Experts of a small language model.
Size: 12 layers, width 256, vocabulary 2048, 62.5M parameters.
Experts: 2 picks a token, a softmax router.
Training: a variant of SOAP for the experts, 4497 steps.
Below are experts of layer 3 (counted from 0) of a mixture-of-experts language model. Rows are named router (the router's row for the expert), up (a neuron's input weights, with its number), down (a neuron's output weights, with its number) and show model dimensions 0-255. Each number is 128 + 32 x the weight over its row's rms, rounded and kept within 0 to 255. Numbers have three digits each.
Before each expert's rows: a language model's description of what the expert responds to; "comes before" lists some tokens at least twice as common just after its tokens as in all text. This comes from a sample of Wikipedia text that the model never trained on. Tokens count by the router's weight.

# expert 18
Prepositions of, to, in, for, on, by and opening parentheses following nouns or verbs, as in Board of, persuaded to, reserve in.
comes before: " the", " a", " his", " 19", " be", " their"
router:116212111162162144123122134101105215141134097184124145167155150150182194108098195151120141140152122050091162190101084110179124081153026085092120136151136110134133092093136116127160133093205095142062146117081096140138109111082099136100128099113162150124125134172083144120129118111111158100095134149129104096118125111124109162111113171112106103090136132055150147116153160121067119109062096127132094092140134179063088136151112136118092175137159179097147154148129115066151106080135166114140149177131116136091114210146149099083160107142145171143072161178132090100120092083102147173161190160144204157098167139112126104166116155113137141143085150101151102122151118167148100096136056138131109073130118110092133142092088176144133170109114104172108116140153121122134146114082195
up2:145089134110135100170117110119110131086097128131163155208160110123116163102063163057095137142156152132066132096162151072139144120159114071099105115105110136104122174153093120065156123116149145126195128136125144169184122126067107122121141143145179132186016177101157127134212178081128055140174123057083117130089108109104113104089127115155076161125132160142128086120118051129121173136178140124162179157166111123145154116154158131143129109125087154162137173127093189151079111188108175100128144141164125127126166155166118155046072097111185147138152148163118105172134109129144130107132129101146147081123137180093119092098111097120132131152126081108096128113173165077075138160115151142079148136109113115123127150085074124113179084056122084127147149098131179113193136144128135
down2:086164091139125108187141163082134196200126123182128133126130117122137165104152139136151101139119143144104122170097081148113085095139104108107150164122098184116151154145169054119134136136136126126108163122141166090138143178103130198156143104130161163098125032122119145114118083061119161107142170167216140146125156148168094107115133076139139118131094124176115107137142083101155111154072158075159107180123129067073122114108105141033098118110164145129132108193105080190160141120180131183073130113114090094141128097105167077099118151139115174182174140147107103098077125102084104118124186116097213148087131097134137090153166157145123162121123127103088143125103063161124093112143114172100135083146134076099096096153098113109193119144129151150115091165211083151162108116136132
up3:161121156159135106140137095160092098165168108147118112118103144149133126095130136122162094107096168147094132103162129143119102131081092099122135137096160154134180145092157078064155184128170133164165088136093147125108115157115092119100094105143100155110068113126215091180148164128122094093104151133131170173149155171091112116110113110123085157142189175135120043168143118135123104166177054096090112191121082162172135107159145118168076096115111138196111119122086103164111130166090086119146142157147127132089151177142130097108172089122114136171169137115122124123165117185098093074172058134110114107114111184121121139136144149110163152125121113171136071084091093091102043064083067138077192177154128111083122139102041109169189131161136155125052146117118166109134134129090092
down3:164106141145118126111189102097133203066146086105168184111144088153093170136069129120146134085167135093070078125091155125137103113148158195158105130165124166102126089132154139136160129167142134082118135134119121150146119131142106174097045082157193189115153079151162174095139080179120094141127132112139112143113154113137130133107145138123082131050127051117142115088115094065133148119139165128116111104161069104090139172119118112124177098123163184099103099072098132149077118061155108179166092123143124073136161146091126127102105111155118033104096166098119119140078054130109152098131168115120034088143123131130130062119163120194135090124136082106119135137151172145138143141183124098171134133145133126156104168118154113132044127088153154106095159165067160142114077112115118

# expert 30
Word-final suffixes -s, -ies, -ations, -ers, -ian, -ish, and words like States, American, French, his before punctuation.
comes before: ",", ".", " and", " of", " in", " ("
router:146167141124096172133134116133112144111096115131215194152124090128192142140146136200135089155111115185096096141121049109098102090031056114113232078104131121145139121123171117130127138123069121107139087105038135120141140137093130146148181155151158134098135115121121148081133145147167158145126100131110166134152128170177127145114088114151144110091091160108120174113075131175156124121092129152181124153154133189156130147148142103094113114121239114130130133120167108129135133144112126170093140138158208122164099183121128159102151123121129152087150117145058064127156120120095138136083102093102148172148182127145044124139149078130151099103150127117134168117083121157086159067094106153151091164149134183076101103095105120140135103173126130063104137149105154144140082152048128
up2:087085100141128119152137101150141162115132104138197105187182159091117191145097127100071155108113138149079119142171143073182164188148143095046174168107145121158093127151144096115144133155102116121183058149151154169178125077127108129126114146157169151129111162133170071079199169117124117149140112060124122151125097174162118127093102128081136177113102120108094104097136058141102177104156112109180124117130099164117121121105156147131041141122119097188132181240150098157083097185134144152114121106165130114136136203135129138073109107106199135094121155174158171192105112099098129134107078101155079065078173116114154098130102083158129134093079118113104146077130138139078079160121128111144142121148133086144106096108114136158171117149171111156164138106096111103146101148136125
down2:107150103154123115189173149076083167140120111125115079096091069165107181091171163116108070116181094110121137157115125153083118098142075159143104131185131095123198117148153123107099129174119131153088167143157156076117132179085119178123143106107137128099147070132141199150190121133129169117113169151175118079125124138123130073144120080136141051096060105093096126140112066091150054137093091117115117126157138101108153125100070143078136106142148143119118136143135099167170157099158166159087124105118119101138152115151122116078140098078109108163185153169108117093054108105099171156084172135097153138149132132106121122134134196189149169120095044156083099125118065108145108158127103130138162132112119088106120057169143158096142185149129135141072113188225115145125089145130090
up3:153157107142115132102128074136096115136197125142073149139140125134127122121153172160146142133058164150078163108106155142114122145119069133112181190121148116135237149149146099065101156148168150144200078139086131171165101125152113144112084129167141140125082176135174139175168140124119118118106172135130191144122134134162074116120130104137115146136192163113106026143146100175188108113106062135071134187141077162133149110176108098117109074144117120119139150109064112156124147194101125163121158153145143137098127196102128122153135076115089124156146115140132117132173109164139083064140078150097172125097110129113128188090113097089084127074102139194096159071142113079099121127098124122129173148153147124112124178124077070185176147124132128114072104105141100095114170075069118
down3:151091086089132146129142108142120158057105071086176189123101162135115155121075145105146157097116136079045124105098117165141150124052144189133110149134092140162101080095200094117152100179106135132094111167078078145158146114133129131108203137117165163139163100126095146155127125151139131149095123119110102096130119147139112120118137120119135142148111130140206077159122161092092130139183107172147155117153104161101135127079101121157160159111190140060135129101080157126068126068188192102152152153146118089103134098124136119089079089206147130110139145121131177092075049207119130110095142187100103143052085188109122066116077143136182114186101073079118125143129172158136123158139116085163131082143127127109098135108130115179078167107166130113141164091128164151112147119114140

# expert 26
Line breaks ending table rows and list items, the g in Belgium, and verbs like through, join, cover, provide, include.
comes before: "|", "\n", "-", "|---|---|", "ular", "g"
router:143160139075095164116110161122094135142094085177109183099177111097124103120114114093132157168107125083115237083141124139153129142111068110127114086142163105070118146131117092089108138135133143192118093098059136108116130073126132152074108124082125154141162070160092123158137126180133091125130135117090134109145100140149044127130117120168075142121105124082111179146148125090080144158182114151143138126130070156143136108127128094153102149158150089140121136187161159123120093061123096124142128132163073150114255151119147131107135155154124089168174150129122098052103140134162118160098099115114201151130199107107153112115149137118103109203153123165097166123131147138060116162138115132136135145106105118151145159168115097166192195180123154086164107134131070148082123106131141
up2:132117118085138118150140092097103129097094124113170170229177113137073180132092122057095182153121145139115115096189152078115154138170162113071137170102162135113161176170100085087174179106148139090159104124121153153135124139146133138103098116127130140087080128113108105099180150098110043132128115121095104103067092145119149113076160190137124188158100181122138087130122045176083087115174154126153200158140113128099154141126120123138048131112105105159138172155075169152101085161131158114137197128149112087090139185109135102071131184105145141096135099100151152201153084095160093098148108094158092084115147095092161058133125083116128119135101148135136162100150128114055138149139172129123129090085133103113152161120100130111133100103129116087159121176094116151156071187115154
down2:098171126148118110156188097093096140172128130132130089108170106141127146135189105175125079144129116102103145203097102131079074111127102103146175172153100111114120043126183084167112133128145074141145149102106166113138128139194106135128173140122190131082144085148139176144132161128113142106183121143181116210130089135139127081056113095163152084116122130131062105181104114120165118100069149098121068149154153066110093147123103122090112086139149121107152078173062094149175128121115147177097093153083134072155124063110151142068143135144109139116161201144158194140103139122100098135143106126134195146151130107113121116172131162121139215094162125099119132079097162110140081086107069134142161129159116151077110108126113138099129188112140126150082092183189081139143105090163109
up3:188175149117124133134181140198087134138189116107113126118120094155122124150122168117163132055076157143094122064163170120105127153170123106120102140080079117120157164108160059150118154138136101145124135093129161106146090151166065091099070092127072123142135117162145086175169092124167120142154113165086139138132190127133101126132135137151158129090157132136126061089135127128104122149176088133132094150121065171142106083129144136170072096122115125122139154115071120175135101125159130174116133153159125143081172169180124174146180097136063118127209135087168116099192118127105078106124073121150195116094112169128131111133116150123086120155157086234148133068059108084100088125166142118098172133165104079135150145153120063123180145129186156116046150127128108109086095084101127
down3:102102108126122133124157176137069114089086095089209150133086158157109174194101185150133114128173133108120108152099048144130138094135111127157100103179175148162094051077156181115115079158144114102132072180039114156187120059150114167117207125132163185101163093183115152137164090095116142116106130154145085143128213125124105098123136154133100168118121074120218157111140099122133147141126148127155151127116111113090157172122134116146170155131127159068130117130110107096105125067163132137125150139142097144114129091105170141125102136168160082111076091084063150170079074112098088142146139110121086140193105136182118131102038141150138111160168100114104130098151167133126184108157142137138135100094156122111077105108193140097075142122133129135074144105152161148136162141152136

# expert 25
Commas ending a clause or phrase, closing parentheses, semicolons and table pipes, plus as and until.
comes before: " and", " ", "\n", " the", " a", " but"
router:093213138129140156132122118133141183114165198094145099112168140143060159098152073065085112160148110118154120208156162115136123076196129153162073136094102118140127118091122112178107134109037096198090127123130123154131082119130127122120103186145134096123132086133102118137171122165196065142147086140136143143187125092138164158070106117153122118119144108150117115167117136136076188133138142119079135097166128114111072052116176125145105152161122141094133132088133078085098174137113106159117078144125144132064150082158141147132155128118132127171108127126106123170119139169138158110143160150166128152110117130153112149075115101167164136158173096105132091159091132131169171188165038142143049153104135114137070175116158027119120157145121081122196160124121098115107165173151148
up2:163095098121156087099135127152139145121173175119157132196181089094121169131127195097117097133129196124090153180180107092208150154137148153053175151097144129143125107115146063074156136125113117092205110241124134145145126088100124147107127141107154114127050131106150113069142160106106068131179065138118089085069119135169145181074128122109136154124123205086118084151044109158131091161153112170155133167125145137153126112137110136164078140105105110145128180112148191168092143142078154100176141141116128119108153159127111151123111144097173151109164117106150110145130079091144112088144119117129115096114157116092085086093060095113132088114108121126110172087139176080063110173156180137130135130163146097149068140098109123156173107069144100115134146133125132100169119177132146
down2:114159131110128069195175138144137159150109106165106115104099064135111107131140144189137090115141113098140135179078099131102106141207134128159107137110174140105189094115158111134161142133130117111116137121108181153136126108146188191131139202116147141151122055131114153155165151110128142136129137134172097164097161166151117099121120132129161099112145052123114119173112101116183103158128153113202100170080146094117121122126089122070105086099129116151079109156140077148194186116134144201122106137098105065179166099118190090082124166131102135167101112166128128108069099099139149118098102135088144162107147087137076089117116185117101162116097158094104165168084074185135082062108107182143135090152115130094095087136116117048217142173129181142089106170143141166090086093150105
up3:174124127158119106126183099161036084162149170186106157187140081127166139140213130071144097146058147147127105140175120138117161107163109090158161158069104144132182185138149139141088121124203095135167105114118131114132110155192147101108055093144151128179128111131148060156139130126101151154161127159076178123190121111161072178129175124098142142170226130102103058197151079149139171140185087094136123165093083174125110146128126152075077093089106137173135138154091080157112094163079089150097129129158078124087122125163142150166095075129114067157131114132157088118142105122096092097109146145119138137087091158156117142123165138091150143144094137175150163108114117127134100091126150148116140145103185101120158152125104092153183132156119112137135102126168161102120101156081122
down3:142110182131132114146155113141157164092114075150168236080122186160121164131079109115107141136159083099096108148134114158144123122157193127157155146158140107153059130132188173110146119158103160138109065146112130167123147110114098147109155155119156171126173156112123162099177116152105128138126137080086134125139199130110097142125201110065136125099123083155163122116213160163103134072183114132107111147190115148117137100091134151181139139158183193063140117080097095112116175121140198089092122169129134122128151096132152160132054131129138094106107136086105177156125100164127131076145168119097086181141095150154081082083117175144187095103121074092117142087170128147123138178128151102149130116121137142134081129069129188132087126120107157087138202123117178181077117171080125

# expert 22
Inner consonant-vowel syllables within words and names, like fig-ur-ing, cad-re-s, s-ur-gery, Libr-ary, plus some line breaks.
comes before: "-", "re", "ar", "w", "t", "ra"
router:108113146142142142126120147161123190117127076122177102069130112169120126114117106136083157072133140099078183117173090134107089126151135139127098104095134110113142138172120149144100158127113144150123128127000116136090158102148138114120161161144134138092103117124095162158090139122113146135122192182149130099160142172145132166141139129172136093129144154115157136206161104130085076124084100138099138070100176149142173112088133151162154111138143105103058122180141133133124103185112137116159156078119056148115148048150173173121155124101155035083101143147168190140149161184079130135140185157129105124146174078146144125131117110179183093164100087147107128118164132142096119106118158080067119126088097183118142126159133146168161139169125190088146095096098087118121121127183099
up7:164159129090125131098040096094145146098121123096063147192115070125179192129133133114108164174171160103148105137177134119098128160115115081109112152148076160101174051091128086062111170099085136146197127182170154167122098124151132137086187086139170118104098159122160095167158139125179133153133135085175146129157141171118149080131094157108116118112117099103156194135108127120147045173106130148126105112145139074083131185131095147140154139107130155114066134094130133129127109110119154138189067191174090114153177144191134151141143096176116109157203112145136141115084129103096101175162105098110044063127100142102134194132142149146149116180156139164178136105117123132174105143136118109097134121136105181122108103191048073130137124136151146162123161137129122146181158117117111
down7:150116176132146179123112096151143086137103075164168137142107109107108131122110100121172191116122083117089131139197096156105092180157157104168125077123125168103083139078169129062133125076146097140193144060114178134151116158135068164120090112113122170135107126185094140180150148097129154114102149136069173174101103102118139121157151144122113123177119135134113099167121136114191082094154123186170100110142099123112118137124130149095106114162146139093094103168133176126129057163121077191106101072171163111147087135143089075121177107178167126081096115154087167092196175106112118140154171121153117128090125099096161133106080118106137122139179161112126188101139144117084108164087072176126093102156056167108110157174188119146086142115153081083170049174172111138162124128081141
up8:139115171088108137098123162204116136129149068093176124138121094164138184129131114218113137164126166118121015107165148118140101147140152102102139109122147105088093115110092137074122162173107151137151154130150124087137099096119132085140159109162041110097147143093121169096163153109076179182149106162114099160119115198145141146106080118192123071159115101112111195100105136143109090157193105153128136169151113130106135121031138107098108123105169122185136148111127076154167111146128139114060050162103113105132135096194155071169127130161208174112138102119113112178174127122141128095089117120115157115138122135130121188145089134150104153115149097093101082123083129071136130140132113120105094118122135141139130134093160056104035097164094121154123101084117125092118103132059108
down8:147149125179165154132080152122132130135089126138147111131123102120135167106154156093134146073149105080146121142115077158077131081135080167076171154105113141133134133164118091088101095126155140098106083114171123152051150167093172096097189093104095179156153102199111078140110097147131137100065112073115063148157117155064104117180202086135162111140145154169125085128120175081066143157139087149128122120170076103153160095096159130107149153151145115184152121093122166159095181205154205122144120125110160075128122124137142161092133123078126166125133101109073121151138160136135213085107142178106151070156120136125075143130153106143102102116172108080158164118156162114143100155160180131111125149120175126134090109142041124085154126112101153162136128183141137122186140146197192

# expert 16
Line breaks before headings or paragraphs, and sentence-opening The, This, opening quotes and years like 2016.
comes before: "==", "The", "===", "In", "=", "|"
router:089111138136133126095130131121124152101127131137112138110110106131158131166162108085174120155109141198127115093091069101113107160141142110101113145130163095119105127074154146158166098119117123112123173177072078126096154144098167127177141125132093129122107125059094123154142096216119154140096090150118114088163117172118126132161180141122135091095143136182149154097101137110148201090067159069116160153194158076102106130150142187125191135112120069188145081114100085129177078132085125112114176104130149131093136111129154119087119202113162203128118116121147187103106155126132168145152208081159104139103125208155180126147111150088235134163119122131165133184135153170198143123135097144171072108127112149130098178156114196112185146117103103084167092150088122099168149129157090
up14:194159087173078128130134146138205056159136165091096069135132086132175144145145107175111171138157113122146119101122122116104101099101130138067127128126136121187144121105130176175107147101100116096120131147121156142157108103123172112072130103088131101176060136122194080171120158134123142109107125131154117115099144150130099213098134194128151100131176105168159140136126124163125139099165126065118102075175077144117176076096047149155154146085075133128100101123128127192122175126057126135117105085157127109134113158122092146104131177195141141206086102084161116079100145115175133105116142130050121121135152136141151110166156125131091113136203070134124114104099152160158058201067121147184134130121123082091112158138059114111092121091110123137155103140048120110098121104150147
down14:111147176162062128175142136148154084166141056087082076089145117112132124128071146121136102059131118130098115101141115125126133109066163158120147133129124078173108140127114144104068059122077106115123113130090110114141108123156125111166173058125136167075132133078107171088094080116147133182150086147104169096150172108130071215197074100053150141166163157161112080129156100074158124185160105125167106105091158133103160099087198163093150114185138150082124141095121085081126129133173112139226184112140125093140187132111214140135084116128141114169098174181121129167095145096144132108121152124147127120141185142140148160124082094095088132114080140163158127137112099167124114128106120130141097129164192152143172108105108125072145154156123128107109096106123144129159121146093185
up15:137167145176145164144148117167146166146130210091132161132169127101115122171127078112089129154122114203117093098107071164083122154114114113114141142141149114111111102116072165056148153107087164114119190179077071156141158121091124119129176114122092165144092073129124220115127118079117076135151152123124146111204129178125133140061089092078126135132087132084151123103141093126127157114135226103114149112127134105128120171132112154127114177178141164096058135158140133205166101093092117133108142160140147175108156151165159114158119176096143156202162115104088151151150106158078141139113170112113130115158101124137126118141139139140214185170153189106155135192126091127099190108126131133182095111136166155090135081176125121121116169155211125120146122150160117171166076122097095
down15:137131107185197176165147213127075117134173156154110103148092183056125156126145132110109149134069142116097126140089153125143168128136135123131198130132128136193208135157126045147115133156141102150123152145120175124127133086118095116137142089152172152098121124120095121125110099152150085106166149121106110137088162114086133134132089120096132136152202088169120184109160173139082100068226144172141126124149179105090103122139098106094122145134109140117079150135164120137092145181102141125188089136203158119154113092069192161129145162127153090127115178112104108098156072157126110091146114063154122123189193085102079168161125164104083149216126123116144112189103091162093142143134109100120127168118145090128149135118107136129185087154055182111149087139133092081120130130107109

# expert 4
Coordinating words and delimiters joining list items or table cells, such as and, or, but, for, ), and pipe separators.
comes before: " ", "\n", " 1", " 2", " S", " E"
router:124165158101133048165131131115122148150120134211143106090124142110089178101117144151142109166160138163093148083056086107144182126133149116148114117161145153131129132128088146141184107122097094124076156116099179161127052080135130137128128125145151121136135163158103084056106111052171179079120115156104121129106093138167051148132154131089101165156108111146149117189146128134146099142148166126158086127143118171109155136156129128178145146152159067131139130090150108147114135154109075140127111187121153088105172171100107150155130138134126135174059105107038135115149077141125169103088255138157151124140171168157085136097106112173162096066149175123131121095127126122113127067110108086107084121131136156180156070088132067198106123111109171149138143104100131145117100103120107
up2:161137135149170071141131107145129107117177170168194131194159126113117203130090131125079108124141129147096135102176143145157152157143152129084151150124141102118123179147164069102166140123195123102151130197127110189176148062121095162145168116105144127114095138116165136063188179083133089142130076127115165123082085174184136150105200131150090159138089144143095086106092076159083094129171134102101127117125130114117168134133125113117102139128072105191116144144124182175121135136125130128124153125173121155101140187091113091091112113082169138104107116150183102145117068070171070104143100145111107043132141204102150115127062081097128135086117133104138141087112152108059149131124135083096144135138114097127175165082108146153194130089133053092172175169148159132172106141098094
down2:113169139113164160135143148066132187212172146137159136118150114108139125126113128104107118144084171136091156096139072164095121148093131135110120117171121164155147125160142130151167086114119110154092136135087144039108111111074158108125111159125117148105055064146092165169140159096107133103082153133220117195153132125155122087105149103181156157146107110108085102141133105096173077147078109092127102152132152150125178172124087144051068123132129125179119124197153114189171129165166103161076129145123140123154117113131131105064152146126117137125123174137112131108081090176125074123105172129045107133156188090151108108146118154161127186117117082079069144139111085140158124110118124175154129098127171100059103056143061108090137155096067106165104104129172127146174100186144149
up3:140180125157111124102171124177075134119149128150111166138182151133149159151179154087163177134083189134090101136190173154113166105141117134131139142151150151065136173109177114138082136133197109115152093136123073095091140169154134104113091143119140192132145158112136128189106117111140141139117162104095165213121121113145058127113144097126150155145169160129119048146146137163125166142170067151096144147140014162120081093139075119106129102149124110207092118098050155140171096134125107152112112129119160161117167139112131136123183083125127098189142144141167097125121103129136089103123079209119153127123040145134113188092173139138077123124145104211115185098106148107096129105079102155122180152106122102080111143117092064137161114161146118158105115089111115127084124133074099
down3:152112189152180094132132147086156145076129116056135159127153125147151180152040118112105165152133069092082095114129057117132137135103133105128184140106102132100107106132139133125127090130095106099121073198076152081172144106188105165076146100128167175132155071122122142097123072163134169176054169084106102114125199142137148106082162171127089106129116142094182143162170083124067150101139190140100094123187134149112126129148130125126147108082163141086071150114122087185104129095138204150149123117201118144099141109109174111091114138165134090108096114107121188121055094184112134100130166116158118127154083145155097098120116105106089112140131097104098126143136112085115151168151113091144153107095162181072064126094167133111109203124142139129130168124126185180122169146109093

# expert 21
Years and number tails in dates, tables and lists, e.g. 2015, 2003, 19-12, October 9, plus stray f/l letters.
comes before: " |", ",", ".", ")", "–", "–20"
router:170154125151155124136095141098140099121102115201183114129119075099085089155088189122156034151103093140119108136133166156072098107114127090135100134162148133123113162133117116158113132067145171130125173140059087113139138072151102144134128119104091145124088167118202148076097148101105120136140165139120119111163159189167150093122075102094081137147153097139104132105124146153196132124065134123128118129099151099106173127115108079138154153083170096133063148148122185157180107093162148118126117141177097130089090116171085102116076127196135082181180129131162093114169174121161098069119126091098061120127101143082171142121143116131103132108123163152162126133061102090196096135100108136083127138113046112112082133208145117079140073165124132167097112188135168162138115140186075
up2:173123130148126132132119090109169139151131138144172126198148145112072170178096144064095160151100119153133121147149113066165132143140133093053144138134151187081152151144197122108137127147158100085194157162163141165120160092149149154155159102143133101151108189098153138049189168090084050198153128150106119130104054167205122153127196135156087192115096146112164103097114079162105137098157118203136132140087124124129176117105105131103087112144085151134071171193128124149141162166153157145138164141153129140074165108129099124122135125137174148105166142121135128159109099139177070092164061107119073076110152140081161073141087103108146142138167102140100139114178165154046095118140156095115090096125167104133151189102130144146174095134163142135114134131077157139132119131146150
down2:126142118111144103119177120087133192148101118147128132148144078133137130118163124142074129166115157087125121128110063092088082107119114122126067166159159142080158099114131067134145088077067110171094122134070142073110132060154102174162123129098140152108153039104126154169138134113118164138085153135152062115122165174160135104164084110176192052100039139146111125169164109114149119158082109089147189204131161072109115123184119142130098128140124122168119119161109121171104184099178154129085079124118112124150179082106160123052141131148132108162093130160102140096074162101111139157118144110091130155123168055049099113169131128167119197092106116144099105104107097092129113101149069152142137093139137117095158127145076104057150121116120130173107120151192102114138084166128131
up3:192124167192116127111098117232071079162145172149086125149179134128160133163148164120164141066126099180084138079102173139085173132118139134131098160100127162134172172131181108146119177128183127137153121164082153128126166140144119105120104103159139155153099125114162092179135069108131087129124104160057140168150129131152049133090114129174146074169162165090119089185131128120133105139143024139071118140125092134092125119132120131085106155148148107152136151098049138202103139133121124169119109158162159138067192143150128118144180074122122145130143110111150108090217084142117095094147096149132146145127122154126114142154129131080152139145138145237138128086128151154109156106105175099154178150091138121083156119123099117122102098168129179103082113125104116123118163180061105
down3:153100130101128100120167129143135155081107081115187165100099144152110132153081166123128113100155097108124136083042129127145130092155145161106123137195138151073082064067207129081161121179098088135102152178084028168134123114173128117113168144170131192111199107145121155106118145180110130125141191121083148141133158124111079123103153115146115179093105124110172184094085064133089135137117110152085103101203107115073134104121147139200161160146188122112155084085113119110083144099210124127114074140140102107132106150137119129060077103142125129117124151075149122097070081175138157119164165114158089094096069115170119108159125132091162116146111144093100136113181128120099141160157174155164131117116135173078079127138125124138097117119140160147180147114121185145103078106113168

# expert 6
Sentence-final periods before a new line or The/He/In, plus capital-vowel word starts like E, A, He, De.
comes before: "\n", " The", " In", " He", " It", " This"
router:112142139164126105101119156085121149152136124118134120155128122159167119169132105133146160163134133146133123148143191111133142133121136134152119148133209100137077095085134142135173134099110130058183113188000106113150153087117121127147098142175128120119139117069150177144155097200108167137103121126087157121150129118153184114124121116199126144136131137185095116092129079117108196097138143141105128115096128111136150125142188130109114100104129119140165124137173163126103108090139150081105111110131129140129208139132123151158178152131066119142129101135139126116133143060156073119109220150077112143101108116144206180156168140089156134117122169058120141120100173128158123132098069130111122106190117130145138057101152255095138140176136109120127154145113112127117191152095156
up2:102135168131143061117143084127135120122137135096162121168203143110093180143130162116071127143051117158111162150164143105175120171174118097109106206133145156139141146120159078092160180169123120111184110135159155195196135122135161126178130145098141134134066154103198153104174145130132053134175098050102102099044122178130150134137164103102123146128106182136112107118137054136088139123156108135104161160106092096119135161127144142119074141143080104133127107162099153145099107144103148176102172152148121129099173120133143163116097148102174154105192090086177140139143073105104134110138071149156101083132126139161153107133077042152110169092162131191112122174117154122051108159126122159100093128081115066105166140097116117177166118115161074105173150163127131131132112126070082
down2:082192155137172151154162141090104153165158099110131113118116092129101171118167121153098089094190093145042138166099078148080089085105125128151131148091138155114199101169127096171107122089146149087091113172095160085152122140106142157163147150111157147097118030155168134130160136091079148107154159141131178167108152159157152121131200116216140102143097151150076144150090087153171075148122163116103125158128129103081110111108091116088139149092150160096149120192082081177129165098174155208090041156121121083128135139131155110094128127112187163153173147093126124121117095086070147108138139133084139113107149111114122105127187146135166191149113076097085106132100112138153082101112108151140124085182144114136067061103122111089170168151106099137138111182165147156129106136136141
up3:217148132172112131124149090191066113155162097166066203142144150146177128173160141099135118058113110176055127097157145163123170149155103146109130135094139134149175141132182099116122100131159137159173123109135148108096153146154090069138109096143131166136112157095188144141140125144128115173112105131104188161131123098151036119123089122097182128142168163077111037133169153098168113102160059091109109147126052183111182124131115082114125140113112133145134129108115136156145080159105092169151161147133129176078149149154141192173130072122142135177165099097137111152153120113139111129139104171133197098097112162140136149067147110099134127096130129189071134081077142120113082132119160152126155179112110122095150114084130071168211148191115139153083121085126162122100143113088131
down3:145065118120114141157143145093125120056143085140182159136095151198184115159077146132144117081072140107076087106098076116111104085118148164126161134109151103131078083102128206116134131153112099105073102130084119119168117118159100141148144107151188229137171086069109107090139070161117161114140071125132113134154150115147178178095115162151148167154093088116174116155094085134072130170112147157145128123136129163120117127123154173163133168104146156128066140134177115161145092097142216112122082176133107117116157147104159109118134095124110094197143097108088128168054072157078091117133140115117070073116085120196134119108093154125131142151084139136159092109144103140091143179107145053195141152130141164090061159141118109161103130099131112129121153103112174142088154159084158